config = dict(
    n_layer=9,
    d_model=512,
    n_experts=32,
    experts_per_token=2,
    d_expert=384,
    d_shared_expert=0,
    activation='tanh_gelu',
    moe_layers=[0, 2, 4, 6, 8],
    router_score='sigmoid',
    normalize_top_k=True,
    routed_scale=1.0,
    balance_loss=0.000167,
    balance_bias=True,
    n_groups=8,
    groups_per_token=3,
    init_std_router=0.0372,
    lr_router=0.000302,
    n_head=8,
    n_kv_head=8,
    head_dim=64,
    vocab_size=27345,
    norm='layernorm',
    norm_place='pre',
    norm_eps=1e-05,
    positions='learned',
    qk_norm=False,
    attn_scale=0.125,
    tie_embeddings=True,
    parallel_block=False,
    extras=['capped logits'],
    init='normal',
    init_std_qkv=0.0337,
    init_std_o=0.0337,
    init_std_up=0.0337,
    init_std_down=0.0,
    optimizer='adamw',
    lr=0.00046,
    lr_mult_qkv=0.5,
    beta1=0.9,
    beta2=0.99,
    lr_head=0.00872,
    grad_clip=1.0,
    warmup_steps=224,
    schedule='cos',
    final_lr_fraction=0.1,
    batch_tokens=65536,
    seq_len=384,
    doc_mask=True,
    train_tokens=462600000,
    steps=7059,
    dataset='wikipedia_en',
)
Below are experts of layer 4 (counted from 0) of a mixture-of-experts language model. Rows are named router (the router's row for the expert), up (a neuron's input weights, with its number) and show model dimensions 384-447. Each number is 128 + 32 x the weight over its row's rms, rounded and kept within 0 to 255. Numbers have three digits each.
Before each expert's rows: "mostly gets" lists some tokens that are sent to it at least half of the time. This comes from a sample of Wikipedia text that the model never trained on.

# expert 6
mostly gets: " one", " new", " several", " two", " other", " same"
router:143093116131140161122158069086086176085168079140066097146100127115164165133113133149135169145175092111087139144180141138144099090186112106076127171131114131121181093154137096168115188098127138
up0:198120111131137156152124143128132116068121101164112123127099101127135109145135047149096162150163123107099090192130156101103171103139111204163146111098136157131167117104127103093100086150128135
up1:162109045126130124117117114139152113171182104116014081076056120179095180124137145128120179156113160103090099162180035070136125098124206109157088095174087122068105146136110117159099145139144129
up2:167102158167124110120054136074107150104117103145133153145129152155156091131194130186113144103154095141149153149130147112094128102131171123098062139149125149156174141078125143092062116075115126
up3:152130111128122085122100195063101157121099130066137054062157119120148155105149154146089212133156118161126041113116138117107097101120190139131075107151108081125139075103160138076127131167100142
up4:147181095134128145169125098123106165154141111153117170131116146144049092159101158109104177109101149129118079148165115123118074137088136113112053142144131091111118104093095121151098111123165153
up5:157097108191162080142121116088150136140113072135159109130133101107059169110151125161118137117139080092104199102122112152069087098133128078088129114120105134152107083140135126128094124154132130
up6:148118124097121119132174106100128177078129065145118136105096153154138143130135075099071219096131134098092149134120051130143099088147106134111116140114108123131090111132092111068145162104147102
up7:132095133129130188104108125141127171087126020115098141183104156124117178133110151150100144132120052101120099129188156189037134114142194142086116140156080082085124133173096124105120157109124138
up8:126133131099121141142122136116120193082117145165091159130133139188127113123169122136122125129156103142096130161112080135144093106136134163103045121150154084152137120111086156175123111135104086
up9:166151086163139157088060134114090107199111079130107130113083103126114121071144128166050166098126123100137132130106148164153088145153106123103142104188133166154109131180130129154091121116141184
up10:121110100126146132163181106151083137134123061098122116094058127128129141101107253139087114130116127096151137144150153148149098105167128122163114143129119160105150107077135120109131116093172167
up11:198142112127146170209109109145174170146136132114104097163164115084132158136167161134108126112136106184149121187112112122105134119093101125163115135096117153100167106131088132116082077159066111
up12:140077102147142135132103116135149149190115117149034158172150122075116096150098106108193123192151165143129104146151107160097119184122144118070106149113096125168105095163123135120134076125130124
up13:172053138068244132166182146147066095109149038045087112120193142202126132109141175111116123141172136165145131120141073173146120111153158160155136087114139132099148132128082147114105105183161186
up14:066117169118111117127120091137073193134133060114085109176119129161108170103154144132150116170129101130143105100176135135156133134148061087147113101151161144083110098160178142122131149144141122
up15:098148134141133147128152109096155112084134135065105063177150184142147172130148165180195109102143099101093105133110118183209163130077091145127136134114065132111224141145185088094058132109162165
up16:155112108182146131169085127119078154143068107106101170134146169111131098160127072130110143112156145162161142117111097127128145103135151173096232139134102133064139160094210138160149128105143109
up17:137097136160211170107106068144146182140118136105107110132133113155175132177170138116139185078079116096122087099123131124150138073100142187139123168101100141227169180128191159116120167046123101
up18:138130100152184121132162124151104181147138140152201135166119126111124155183138076127083178094180133106143094155091074137104131145151097128181119132119162152111134155179149081164160127105047128
up19:110152182168145186120139119116080195092186106094111085066098082108157181121140110119082123214157132151095041111134193154076137138106142161173150182135113176141141087168101055092080132077128111
up20:106124116180170100185107061120122101074176159165137108161088126110106085076209132148128168098109140093142098064120175124134152172146113147122122118132093118145115167119161134122120134086142153
up21:123073118082145152122180091118113112108139153127139098102076085101146107113100116141150174101155083095129146144042095189167071121108110113088132110156110080208157086155142143143117105116176172
up22:125138138154178167132114090048139154116177074075083123117146121129122162136169117086125103137165161170152163109209084092064163182098144113128117115119154119143089103174126157111151125152109132
up23:154163097151103080050077112076120133119166107131090123137066159121152132136155193113189102104166130088089090130104093105082156138147094075133068167161134131129156123063123131164163137123047143
up24:108092160177123164086112091096162084122118100121100169123091175148152108167097158095123107096127105133049082221113110095120116161169167115106152187147166141097171134115118090101190116095206099
up25:128112169100126128114151101153167101098130072061122077113057154144100096099096171116078117127155135095143098102124086169092155112108108131112094136129093093087165104111168126148136097067148153
up26:092126127193153090152118101127116171085123126067119149054109143165111109136138105163113159112103193135056116094123104114135064112121094143109152110064114116078094151137157160083099132119151126
up27:121053101127176144117115108120142094174159092115119054121052141135150149164120176130141070092129140091045115132227165135165105151130124135103157138183094143122127133164135136125119099148160151
up28:150105178112146141096198119096167123132166105122078108095081070133141070165147119104094110106144117134074129087103135078135093103115110214235174101135121131135072115137165112109112165108114102
up29:159065123075121184114141156123122126104150116143110174142174113081145165100166123141175144141211120107137147136164163075113141075093112109124153160111068127093114145160101151131151105170104102
up30:133131116110176092137160134107095145145128136134131139098079123168098133158105194115150147123172133117091032161122121161141099093137121140152100134112095165147132083179138125157200152118176106
up31:180111111098128068144153112146100146094144109080078088117084068187143132114131134120165108128119104131074068094141099140118128101125134099176087185108044123107156132134144083186105108124112086
up32:168151105154163147137135171077109167111101134145126106081083138133090118096097090120117136171172121121136142105139082111189089132148136141170129140155168165116183112136187086185098194142173120
up33:105120040130151096098083142115169121103102132139162160049102048137114161127121097116124166103109075083146125128111121153123118150099167103145102092160163175096119156092136074114096117074108098
up34:175139082107177203156148105100120168138122080135071133099090115156228090137128094134144068166129181154191109134134136138124184131116088133142155055131145084080177096121157135115121106103117101
up35:127125165149131150129088135113143100121143063145092112136135142104096094105161101144138176142176130137105077108133134078143166146070141148090102158148137132097128095159105135121099054103130108
up36:101092142092144052162111114082056131144094115144158128156092181132046077170137103131148105160109114159117145115135131095195124151130123176163089075153118098124158088124163124110139117146154192
up37:174091142113106171113122174161098176058093093117090129161117124132107149095149120189049145182114180152135173100104160132138162109114118113127087057165112137115151143125132143158127124112163155
up38:149113071144146118077092142124130071119105053123032077134112126128168122142134137133126112095142150109106051158175189147098124134161128146149083146110128179151121118156172128113166105118101104
up39:112143072200121152157156141165191084086105084100075144141131169121126075162127155110177130120129105135095160147106116168111068091091151138166079071164122116145118175112136147153099086136128136
up40:098118102161145126132156146157120136142174096076093145113136149143134109127137190153103160207071099121102122106113122088203168105157170117089132068116128207113118156155155155160144121105093131
up41:136034095150100112108171091124180067139099138160107133121093111168137078131119124098169084209170158161124145110161097114172104198121173146100160120187125079116127096116160113129145178142190138
up42:134135074145138103140125117104084108108130130071119171066143126122138093113122111122160127116142120138069074105120110151148167085130172149107139166134115086116126168115103140081162142171152178
up43:096123099127122143128155131116130129131163171085080068154105156160120136127086133145098116141112121112075109083118196134146176101102107138124134144138079127111151123107133153169126101078145112
up44:152167110125145076153151098128177086202188078083112111101179077120130134107164100177158139166152116125149109136101124103117106135098123103128134103145116157096147121153065223124126118095170089
up45:113122173096165136073126148121153127107085145102084102122107096102115160157164101124154095176122167141149155118104121169089093124123149070151167159140119186115085124130156162170095093086133118
up46:154135124155137137127144119109139133152135131127118089108206114176134078129187081172196149129174118142144113093127104156152095124061113143137133175088088138140135137147145142099036082169052132
up47:172073117060138155106126098115145128199145106119077100120125134154078131143103134109166175156099123109112137114138099101194071123134181109109094129137092150093128151096129124109129139148098086
up48:077096117096107125114134132139121092188116120057112138085031149108110150123135081110089093198139112148184098135120099141125127106149124095158089139182094130109133105136152168068171151069138146
up49:164161122165128147121119120089142129160110144190091136104152155094057102154175119148178144123173132122178132113189080104149141114109078154165108108151071170124149122063138139129114082141100125
up50:118172084114114108047118110102135080029164117093068089139113121115177103149150150113114097137102110165158110125069168149183109107142105136108149132121092093150103107080133113148103165058127118
up51:129065117158062111163175075109084161140078134185126096063090091121117138090133147084133112131149107162151119159140132126144124146126181187130115123136127167068125079170121157128158090133201066
up52:065112166160166107128147121150104122146081155141084158136087132125131162098164121134119184139135166150158145155153089140176204125063176151116159087100121127092164144131125140090126168159162110
up53:124096154172166108105114140140074092112120130057118122117121127088154103156116104130106112145109119148143010095105163116181115130155131184110126165228090139131145117188111101091126179098105149
up54:088104208098135139140039134074042156131138143143042129074097141180121138105148132126127090197144177131106079174188124130115128144149198106130090142160120135069109157117143127152140095125166151
up55:100109140162133099150115112111151150110059145126128131143113193067088142104136126149150109168157114093124117150101099128134164148155114170146101205175139125113131096173173128119149121112171150
up56:144098139148106111121170077105151173080159086058081099160109166158095137141167095142109099180092089115144129102100157128130088128154100073104127144164123159056145087122157158152140072113130145
up57:161110170209170157146157149101119087106140122090147147109122106141121157148100132128124134178185229157157100147132156116185115153109046124075124148161103153126118149106076138111148103092138110
up58:090119079070073154155145111145142129129156125085164185098072095132141069113125097117111139125112063109115109160159120152157120173090093138081179141118121096100076178203157139131086127074131174
up59:142114202096128090120169096144145099120101128120092086134103150127123105164111118130147112154063084107104144151150131166167124104093129089133168081143051122134106131097146134079182173129132102
up60:153057113117162125108047147105110163148071157156124146111165122101125117146215091166154107139170134106176124098097117131116135105066125174078110168123100219112091099172131155136116070156083130
up61:086122128168149113094054123117123110136050111141102128093064099186059077104139171161149116161146109080100128112118090152113050113176185155179098135198109157068067077163165119134102148069121123
up62:103137080136134137098071128085092117121138107149033112166110125188113140143152142137088148113087127121115141107171085174100157152160160134145143139074097155136141080125061108189154138164128193
up63:160109144111169108157205099072128172153126077108088095101064114181126086095104115126129101147129107121137095100165127125147081114141101137179161148151115082125141126121102103129182147081109138
up64:187095109137138163099196085107183143060172112118120162160141176116127129170197128083052050178126114158136176142134126127110085162122109181156171122152139076056134146155131120176114079148071130

# expert 5
mostly gets: " new", " known", " American", " First", "ated", " former"
router:136119109153180135148103075106112157131130114129140087145076075118128112122144107119172175139131115109088167124107168099189106064148186121126122132135134142157116117138143080162127142041140087
up0:140125083169100187137134136121141156102141135186110120109068145165089180071166143106094108163142136122080119148121124103129154179162127129161126058139089150079117118124143133151080140185140106
up1:119149175130146113204144081151145159142156116105151129123066125149126129127134175159066130141170158169077144155135094151140170104167164193099115154132126141096142122139108119153120091074144052
up2:116140129111179129111092147112127121139111118132121087150144146120101168113131121169184126079126195116116158168185128096118133181087108156243136164109133085054136116083163169161081169142175121
up3:163127116129147139126121085119122157096134113144112120106122117186130133119138140141086191146151153084133115141097121123095098091172167157157109152077096196096094195142153137105115136190137164
up4:105155106127140144170124147128215108119088137138152092129114084074120140117133151104147131178114138085165113159122142093121156174136096069086120140118138141120098146053091130117080130127046129
up5:110149096196096139116128108127141092168116130149167109121151153152138169164074145096135092134055194138151107175132153090124161100107123091120129100126147118108090130095164115152127105135211126
up6:072064118149184127058094134148168129123120124111151150130129073115113117129173169156130153140139128092071120192156120109120124093116146104186164078165107138073098117148104063142086158144178139
up7:112086120107152077127107103077145127091141151137140147184103143165161132157116133151104105165097089134134134124132099093087063145158181169097122184133129092186118057163151178117109121129148121
up8:183104094105144046151094159179097116137154168048133131171124117101044134093156106084101109160087115072150124078172099145120133107063083087137137107126111079132152114093124163098170118160117126
up9:097178123085107115146149176119103117147147144113151160141125138130147100119193098130169063171171113143046093176095106161170128119088139189125086104124162171116093106134167171168112120170105080
up10:172148143126146100142068169135171142145110159170126096149113154150160082092208132066116177109146131160174092138100085125106111134100126147054161108127110125094100143127110159118118115104089142
up11:200153170147158107133134119168092145119151123131094115130095132195069128124091132105186120155173136122122102118169159133076170096112105134145099098115081159177148116091111194050112061137121180
up12:137089130174111104141115147121165091152178092149103146221089132119114129102135116123143142132187162089082138146080125124080144141116114135118127127100110102135102132121086132051127160083112090
up13:146084174147164156127059099121166128125156112109169100079158226076103094122147100106172102057148135168170149139123111171053130081176123075153129088116141154113141123097181122131153115122086126
up14:150148124110167112166096097187106078066170142145073128125124103103128127114149114064167160206171138131156149105162168120148153147121149140203115117113157124147088118129153127120135116143151078
up15:118125118159158157116124125113088186087158091114100150041106108126051160128110101163134173143198102099124099157154122077169156140150126171107155107138134091175143137112069130133184153123160103
up16:110152204109133109098118135111146102119082093139132108110119175155153119102093120177115147091153112204142094101110146138127125104147147123104096093098087134146116107116115141135140118094173153
up17:079121145084167087172139076080120181191151069178109126146136156119156133060124118102117207165130077100097140140147152118095088097204147101151148148116097142082096096132108110084106167084101141
up18:113151130150152059119188116152099170131078083122115160063103150130146122128149120158117127170165125129133101138044092102189163087180127188145122124151128156113168112115135121075136108122140112
up19:164084134139136160143155141148116155124130047143070164157128157138165132108123163162113165127133133074103130142089111111113101137098118171054127121144132140129097121129069158112130075130151141
up20:070133126129143123115124182107104147141132130095086142132143117143156109131128095069162100088162144150114110115104112141167198091073088154170137136051157189091071128144137127092102115141122104
up21:151182068140150149128116073109123115134141124112126178127209134038127110151135069114158097117129099119089096102134184086098088107125137131096118175143119141192136158091177148123130093069133188
up22:105128169155107133171114128119128171157160175176164156181074130096103137076166096094134116190122195110126120154164166149180201134132151150097149115063088174062082134130102145091085126109107146
up23:083091155091105180184147112114105134114097076136061091120086089173152077100134124059113147137155095071050141101161124099160172130119155161164127121165087097130135082095148103160123101136143052
up24:083060166137117147128136179102128112101132097110150140162111070217090106140152092152154157117157144183092151153168092174150055101157090146116103152104161135184140182131129165128130169126087154
up25:100069135116143191094087098140135072149121091051045150153143170092138069153139154144105154118106151154122133152198090104131125103092078118143118105168094178152115117108104086113051123133059098
up26:126157135128169140108156068114117117073115126118102082086192120131115099159158102149123090139098134108178167130192103133125157094148160174147113126139111153127173151077144066136136183104153142
up27:119097118111104075139152133146123120135101158123120132118162143153133081069078139098115145134109114148101162155120101186102138157151131055125114147110087164123103152160106127118111127121153117
up28:122142074068118173125114137121121102170103095170142139113091135145100113123125144124078156169118077096124140077141127141159096117156123114134152149108130101129054148169140181108159134152134111
up29:118177112097171108138075105138103075125149096125069120122137169130056159133152153164111146125143162112083156104096104097150093092106128150179154108132097124098133129129073133170115175131047165
up30:198134137143096137134151113114100113087059108146139166126105081085059066108160137123115122147108125130123200133120180109178143143137089128104081162196152155101156131104120110151158128102141118
up31:148151111138108121197177094158171155072106163146122089114111103113107176125147156147077166189084129168076131177116116170165148127097139134090116134145072103101133094096135111131116090100179092
up32:108103175136132145149104093135085169068133174122134109132111134134138137141164132132159120118115140114115124208142124107186174146117116185166091084166140162147170111140207211117107108147112133
up33:071163082098154137066180127058123091097128060138096127134148109083151143124151178147092114066174127157174160102119198171199128168156128189158057185143131122121128119138119107095105080202202131
up34:140100152132194099136106159153128107131137189104151112093149151104135196130164117053178102132107113151137064184124138178161139129117079079088154130142130140105120112144126114142106116152160153
up35:085156103136130050154092078155114150156171067094045119172157164144088224129073085130110198106203080195118093097123130120164150031154148116144098133117153197108107113078136135157103093108133145
up36:089093107170164150174187131100095118064198081130093106117128092104096124131154111109150148167129125152124138124099103145112110066088093158085102132116108157145143093084125117105117131076054136
up37:060141101177077088040198132112135213126139137160131137142090126114145125097107206126124073096090190117161170097123117108006142155129091110140182128063096141096144149079168175095113128111144126
up38:135138153138165187138143106169133101076136168149191123113086141135128138122110153121160086165155081152110104132115077101150110122107133168139165159117121167071141138140174091108089111082160109
up39:112095099195129161148139115097086140111068114128135122107120098152102142140152142116054093139171102105098157189135164114123108100204137155119124142166112108097135093143120154178141139157129111
up40:153086159127124106135153070106022125096173103115119169180085073164147106131143166141120133076178123102117112149100105141138138114120127165155139119176117072069206091147094143084124101100125156
up41:124066107160154207058077117140108128158106149164075119134166127151109119137143171113156159155163091190103130108170117151131181160166132079105122120129145175157148144158130195100067104212135103
up42:120163125159112063147110112130129149113174172154091142102151138093106111146160159113149087191131137135146109185099105088153107083063228146184124114118110116112179123085106130134125139195144126
up43:163080141078183147070161082125142198141057071117118134059145143131162105151148076161104170096149150102124126088166123161112153058162115090140161071122155102127115132155060129143160115118160133
up44:081090168118129116158131145077088138143066038141085034135113164116153069130076127083103163103171107123081120154071152097092148104121139119111080103059101112135079163102176140162135130092168137
up45:042109176176121124131114120054161145137106141148122148060145115104117181067125181179198152150128118197110117140152090117100127180099119107168118122121116169062126172130155140180113185160139131
up46:128139139153104137086139125151118151205148113115169129105125068185201104186179098119161168115091150155109048097097160097108107106154159094084148103092132185119131097131107083146103127126120096
up47:133132191139132161151081130137105141114135077118118122163103095163143086159096113117143137168088143179128117172109109113119105109102166116155114174122141125073137074114142178071143087091047139
up48:102074131117129110114105135080098101096144096140122137153080148185137113161129133106150124135096153114184164149104124155159074198155082115111098142097115145151159143105158086103104110134190158
up49:168156139099173105183099072153137108082114201168126149188160116111120126206129171186108092127054191149092096149091173141103101129115105134135162147143113198077142092152100155134115123113068161
up50:130092122153131128187113100078130124118115111146121110166120103105143099145084162111143072139144120128078122162153116115146132049131124150089133157134126150101119124107104116103121145051130110
up51:121148126140124169119121112129160167155088100155123097081115128088119077183117120156115150189123141167152147140027129186126120133093112174120134152180116111119054127152123125138124113170092124
up52:166088083188131141131125144168205129158095115117091155141101155094147140111086115148117098129181117141096135144144140112115098163138106128161176103118130129099094111125133170111115078076184088
up53:171135081093146019092153081121151152087176102164140159150146137151170146089103120192088124129091117170163110098098139116121165129100184098221151139138088128137072134141068160076125070190129106
up54:099110164117133138150225134102158143155180073130019154140122198142125177147099133167120166128154148101085130169100084173140121095158147133045073141084078200057081092151096124159134099163149134
up55:139116112119132077169124148149098111105118148067151179128119143079149115145100131096137131193058147123090145120108126099144112086134166216168135095072129173132089128105146106148091172170154179
up56:097130098173111144181174179147128139085155093114135182148127153166152136092103189130104138135144135127072097134111143154115136149152131067106050022131118049124117119125121116114104115116211105
up57:108096136131157063127111132127120114064106151146137134159123138157113186110145177093117176105169173159080143109129147132052123103086165148070124109102105169083167160131093132115083122140152115
up58:140147139159174184178133149126128109104126107165154167138196150102132090126106097129127087148127078125183128133096136123094120150115104118185175137150113122116121117109160186113149158110127059
up59:112116148117130101074115117124150175131124122124153184138147147130179097168177136148226099131171174114113120157176035121189159130116123199131090161121129099119147105184183100116180124186112190
up60:093131103110151118122167099076086095143154068115075161071125137085174170122141050096126151116086124114149186166071134080117174142120142102135128139105131115075123114123180140103108191166117116
up61:138105071142153153185090152063135115184070130164126154160119091182136119148159127130115203153177122123147082173170105141100108196157137156104104146120086106113100112153140126147109146073165135
up62:103111127171155161192127070107085164127173126114104081092131045093076086112068110113160151136133186142138144110156124081097141118135083081141105118121207180109123082134110125089094089145182085
up63:127054160155154161121098129113164145156150119090091162097103136152140150103134117157126170136177082133110148142108127163147127110120149136086115130126093137103117121142110138168091167145187121
up64:152134134123156165172165127133110131186181108134159102139095110161178114166142160121185135120160165154130133178110136112142161103156152144044080184138136173095129123149107110171147154121097154

# expert 29
mostly gets: "ic", " State", " number", " US", " music", " public"
router:149088137144192098151156054091120115123105106095127129114117085076099160125154057199155101190220099096165128160142114114140140126149137123131100113157096142109156128135170190184137162117127103
up0:143152161095177115181124137130093120122155161147113108143089148121139084109194137110162151146116109118080124168140123153155113137141203161109119115098125125109102102097196097173091152164166101
up1:122213105133149131135157157144139147144133138144128109125088101189094109095170176169112161122095100121120147102154142109124135154149116139107079088086076060150144125127171212098151141153135086
up2:121134116167149075153101130153132202137109140143140121105163136076138135106145125176139065114112136145151127085074169142060116096110107140173115106191163137140202142157120154135116140091102116
up3:086114116153147203081102099101180163079142093128166180102084148160140121192141172099109149186132124161143124128088056101110137089122106135099079125188152192143038097125120093111161036089095138
up4:158095094116157108202145121136186109111105071186069117152160152130154095145151114081160148140166125190133128158118067117132199132161067211080159121167146130120071132156130106143103176176128101
up5:146122119123120129130125136132179122144095125189162184124145116196148095138164113101157127167108140144112107176151108097176105144198077184178056168107164136102123138189116078152171138131139120
up6:156084141162153101119154111118180131124151087117091070127143121130197121069148130115124177106174143033106107155255122168095136091143118147124083158123080144055114144138172123115179106071110109
up7:204124122170129132107119146107189132123152080100109150131168163096143091111108146129123142119182161128103116108088127108123123153142156056144065122171110149117127126181096178134131147105124122
up8:209109111109119130176137117150072092158134122129156111159123116152136126102121156134085031165162125117129111117138158122094108160140138148114075189095100145187081161101129145109139135174149169
up9:130025125118143177103132116078117122067137147147161143151125115079112099122160130090112159126164164162089120119060201124147170093111155145116159168183139197126131144166090210135152093112109155
up10:082087160102169105137154123136125091117154143142145084144118151107127139136131146156168131173174168152092114102114151166106171140093164115147127113117113082101126133105158167167088095157099123
up11:136148154136116149134119150147159067200153047091082096122156112118154116153178102126187131151205125096130144085119106100154094121134117116113152151123076149061146113115154131186145127118101130
up12:160110083169136084128097161122109117117146102154119164130147184045150105156144114082140146167155120170134105098158109196092112183094091167066170169121131164097161154170087100161119187117130103
up13:081054118067129115148113138095156135143180088115168194175176124106155148120171094117109144143131127118134122146138085202137134120133141100176136111142117103118154092110156136194136095148145179
up14:095132152106172161206170128054111129138090128123145061161163209102187114125086182141171128139103143199107155160122088213176065159141100145069090105119152120143066114208146163133127126060184098
up15:136146152097154133175153112122083156122178093116116113184134109163145140087183103140146204121102155143120105160100126100108161100125190148026087085086111175105087111132163066160130073118156151
up16:147079132139135153086104135195083168101168128116141123177131115102088121102085118138093087169130150174127108095101092110092132070070109132183156161160141105117169077140125191149144112186144101
up17:157134108160158154140075128135147137147125107103113152139165112127168079158150131089093144171096078094109099178149151123140119127102207106115123076147089169115069128135048135144139142188106114
up18:113151083146112137135114139150111129156150094129154142066156136123103146120135156112110132127175101145157178084133142099152130143088116160137165109126034126085141128126091181098057074156098119
up19:125145125148181145136122083155080141125120101132082101165129130086127139095130117145145138183165111103112141142139172112138109113035120142209105103126100179111100101150123129143106191089116089
up20:162111184218120148184159080105109157063120151087156111125170118111070112151145138077123173124207112129146140152109114097174104124064127148121136195161132127122099214115143160151121098106165151
up21:137138161185118199158191096132078137184226106114060131178105175145118116126101143077108152128189084130148129134176133140043138147124107117084122105160083070100142042092092084164145130094116155
up22:133046071125108095071061128179117135151118138143104152118147123095186100137136093122150146152201167182099121164177140138111133129089066176124082094099162160108168098107059150161138092152175094
up23:125095116130092198114176164162128168146138092122067097131113131089172101094126072131126129112143192151109111103137145154129071088143112126054146157108128116085150094132139141090120122123138137
up24:203144119210141103160116098199072139086133103135141098128095116158112076158180127119158126163154160102155104104120142109141041055088090113180127107180124119131149137143062172140090144160190106
up25:119108126171181128149187137113123133180129116112126150119107096107124112088127158126139144159188129119113128153177147155106122183150103051156122127142144186139199136110126206127095106143075169
up26:136111115107164139145098173129161067066138145130115085148159133133131159132129144113138170126199166164162128098081109149149058148105115123110108088114161177172126148130156185130141151072113074
up27:136136078099116149084153072117117100155154030098008131120126081114124081138121181079110133154127189105190079140144124124179095175079128166135113148131172120097024125120117112102137130127113134
up28:110136137122057168062141122149110152108102115105139120122173063168145105177167130162125136133144180156093105151146118153195107127102119092079177160164133149100157144108176122128132088164120126
up29:127108129087155144031118094086116091090147108074121143140122111150133131197151109146221144152096126100078094126174122082127105130127179127165143133109107121142065131149153154186142106104121164
up30:149191099124133148145092086059109107123176076147107141140184101131145084080176114085135108210158107084116108100171148145125188167140158138091117162123070117114082160182123167090101091170120183
up31:157152172164157112152118115145152181147126127099092095106093142145104052047104105092145118173112105149097143106152151084075184089084143157065118111115109099147195145164157166146132103094174122
up32:171109112114147099126139116143160106097105111183111118064079117129126145104110157155099108207152138092166082115176084105107138119139140110143108151182068101079170109119125087101153196149114145
up33:192114153176126136126082108143172197141111163123144110048125112123165101160117166135140163134169132175185107134168093143083094144125128115079150156168167161086138160048154162106153048086103153
up34:083174166190169162113117113128144102120049123160064119160088136145124158161186152095065189162138142138086153131133131120092112154136141085077193171116081046141101137097122135115074132149164130
up35:140105089121155111146109146103144146147153108073093150168089114140073128104164138166146164113154145107159156145143093074144131142127152118196110183127134137122156099142137176115078113148100121
up36:113128044120157147131102074111089126099120079213084116169124120222088153169157183116097118110164107117104098096113148149055070106138096111109094115150090085096122099174126105121102132143102149
up37:131138157141169053142141114109125120108171086091157103146130122105089143066113183104089099133175141100158118067153147099102123090078153107103155099161128116138156173116152116137085152096131144
up38:146169161100131121079176095165172091172176085147157087084083138040096122117152132135040126080157058128141064148084115132165099124131159165165129138124142179146142096175111117144133133153135112
up39:133137160136196130146148127144121145129080095176130088140093098134164116150128121133121140108130148109137069090110119171152124169091161137109120154125091130154119090132075145136129152134130106
up40:159126123120130146137101098095146101132099154149132121147089151083119100155135127176196136078136126201118130115167140126137162102076136132167091120177125115094120030150067126091079158138145209
up41:179113082155129188085140124141173137121030138128155125131139182146181138164080185132116148109119202221113167119141071157092169187072112170064166084176097155068109107163113118178086127129113126
up42:102080147137094115151123122190111100134150112139056104130128164142153092133114109118184113144176109121129113120124119123131141073141150131093084119117066124118092092150137126112109147154139143
up43:081109107100123181166143097202123114147124053150149150088124139137135125134153191127119159187084148160133173147093091183122142107124143130127122159147086144099177135197205177072109103150143090
up44:146019124135112125215094140191187093109157064067128149148121110071100155103128073121079145143133097057077190107088111125137113121141154110134135089115143177138116131136128155121149108099166119
up45:112160110078108150123117115148134054148088201097133136150117095124159075147174148108119156148148123178092073121129145131090173127158204102126101159169094154105147142144123132170138140155160152
up46:100102084103139127113121092181152105161119145089113178162083155075109104121128134128179172129202123156104112133096120142126124166104132186128101080123135162151052133146097134138110148140158081
up47:130074177128115107174189063083121182101130130097092170147116156161164121175145145106148133132169096096117132126215127039150101057111106136091086149112114159147135143116094069150091152050115140
up48:103174097145171163133050146113145147110134115141143144145137180127081137115112126106073105146182138126135143121155115080154116148086160147199092159130103144043143146097101181145152176091143174
up49:178105108141150128148069095053102139121097122150144112082138149057132138136223169155104158202192120122097074124132135109076098109132129077137128100089106185110145124137205182142146094151158138
up50:129170094148144117130105103094104109131112160110134080076093153156118080130087148104133135174152100176164135164083132163157111112128156171145112116168096129088050142166133114128136103088063119
up51:140120095177120105113158134132081182158178059126126117092156128055116105159099153100147084148155131167119102112092093103104155121143134073131119110143079120082116148146124183141164115127192097
up52:113143130115119115181179110099114096114075115157135131090081163146116169104130118115189145104149143115087102144124126121158127117126152112116098133126071164131151133148130135149105090109137102
up53:145129169093108109167101130128118086134170143134131142127154129083137133175159090129116092175095104170130098143094169159166107082158112146153131067097112091103077112124124082098087103101143136
up54:141121141083146158134133127160116105054161136081109122091187162114137206095169137171140103162135108136131105099157097129142085125149120064139088159149114154081123076163155157143093109121129170
up55:112085141122147106195152178135149091133144079130179141149109132117166107165082127102114108139143079118119102093148130120171175110129113118139153155139107155108150124181090117111091151140128137
up56:143119109140173083129102159151156102045132106139181119210119156111106149084197131136154136110171118186110090146063117172107131160140158147140107127162121135128121127121131170120116123168140048
up57:097144117137134130173066095133095102127115119093097145083111113122146144193087110162187127128060121123149126107169143128155135122155194155141141087139130140092122103123157151064130088154151171
up58:084148091168125121128144092120071160149130108129075113148139137156169172140115181184151172206122195124103136178140121140119064132080138104097050118099090140086130091089090147083143068139173094
up59:139132074135112125141110122120095138107089133162103069110089127131114138130077105075071153141122153082109109087124098079120108147077090155085162159149192094093101096125176193151141134141111140
up60:083107111120151156098130108113118153109134128107100087152084157104103154102060084108170114098181112159079151098213138137144110123060118109186156136121124154129114067105110085146120150144098113
up61:170139165123172086181158156153154140070121133187151149121139137122139131134121177096103152118170147156058119119127170120128107122143160129144146093148103056055103073145140114151152128138155201
up62:116135186112140135177113110089125143175103130100138127124090136073073089044122053105128147187139082108122165094084144108109162161111170148150051106106094112084100147168143167149105143127160112
up63:115167174148171147112135133070090143160146096174125142180145105073140182124161125155118085187179118058097133168134155159133156129129137116136117088140078167145102124133160113079102145166140084
up64:177142163122118133121134120160095155185121080100142054114077105092188172137133146172168077182122121107101155127176140109089135146108125121158142151113156094141115172157160122185130088085078149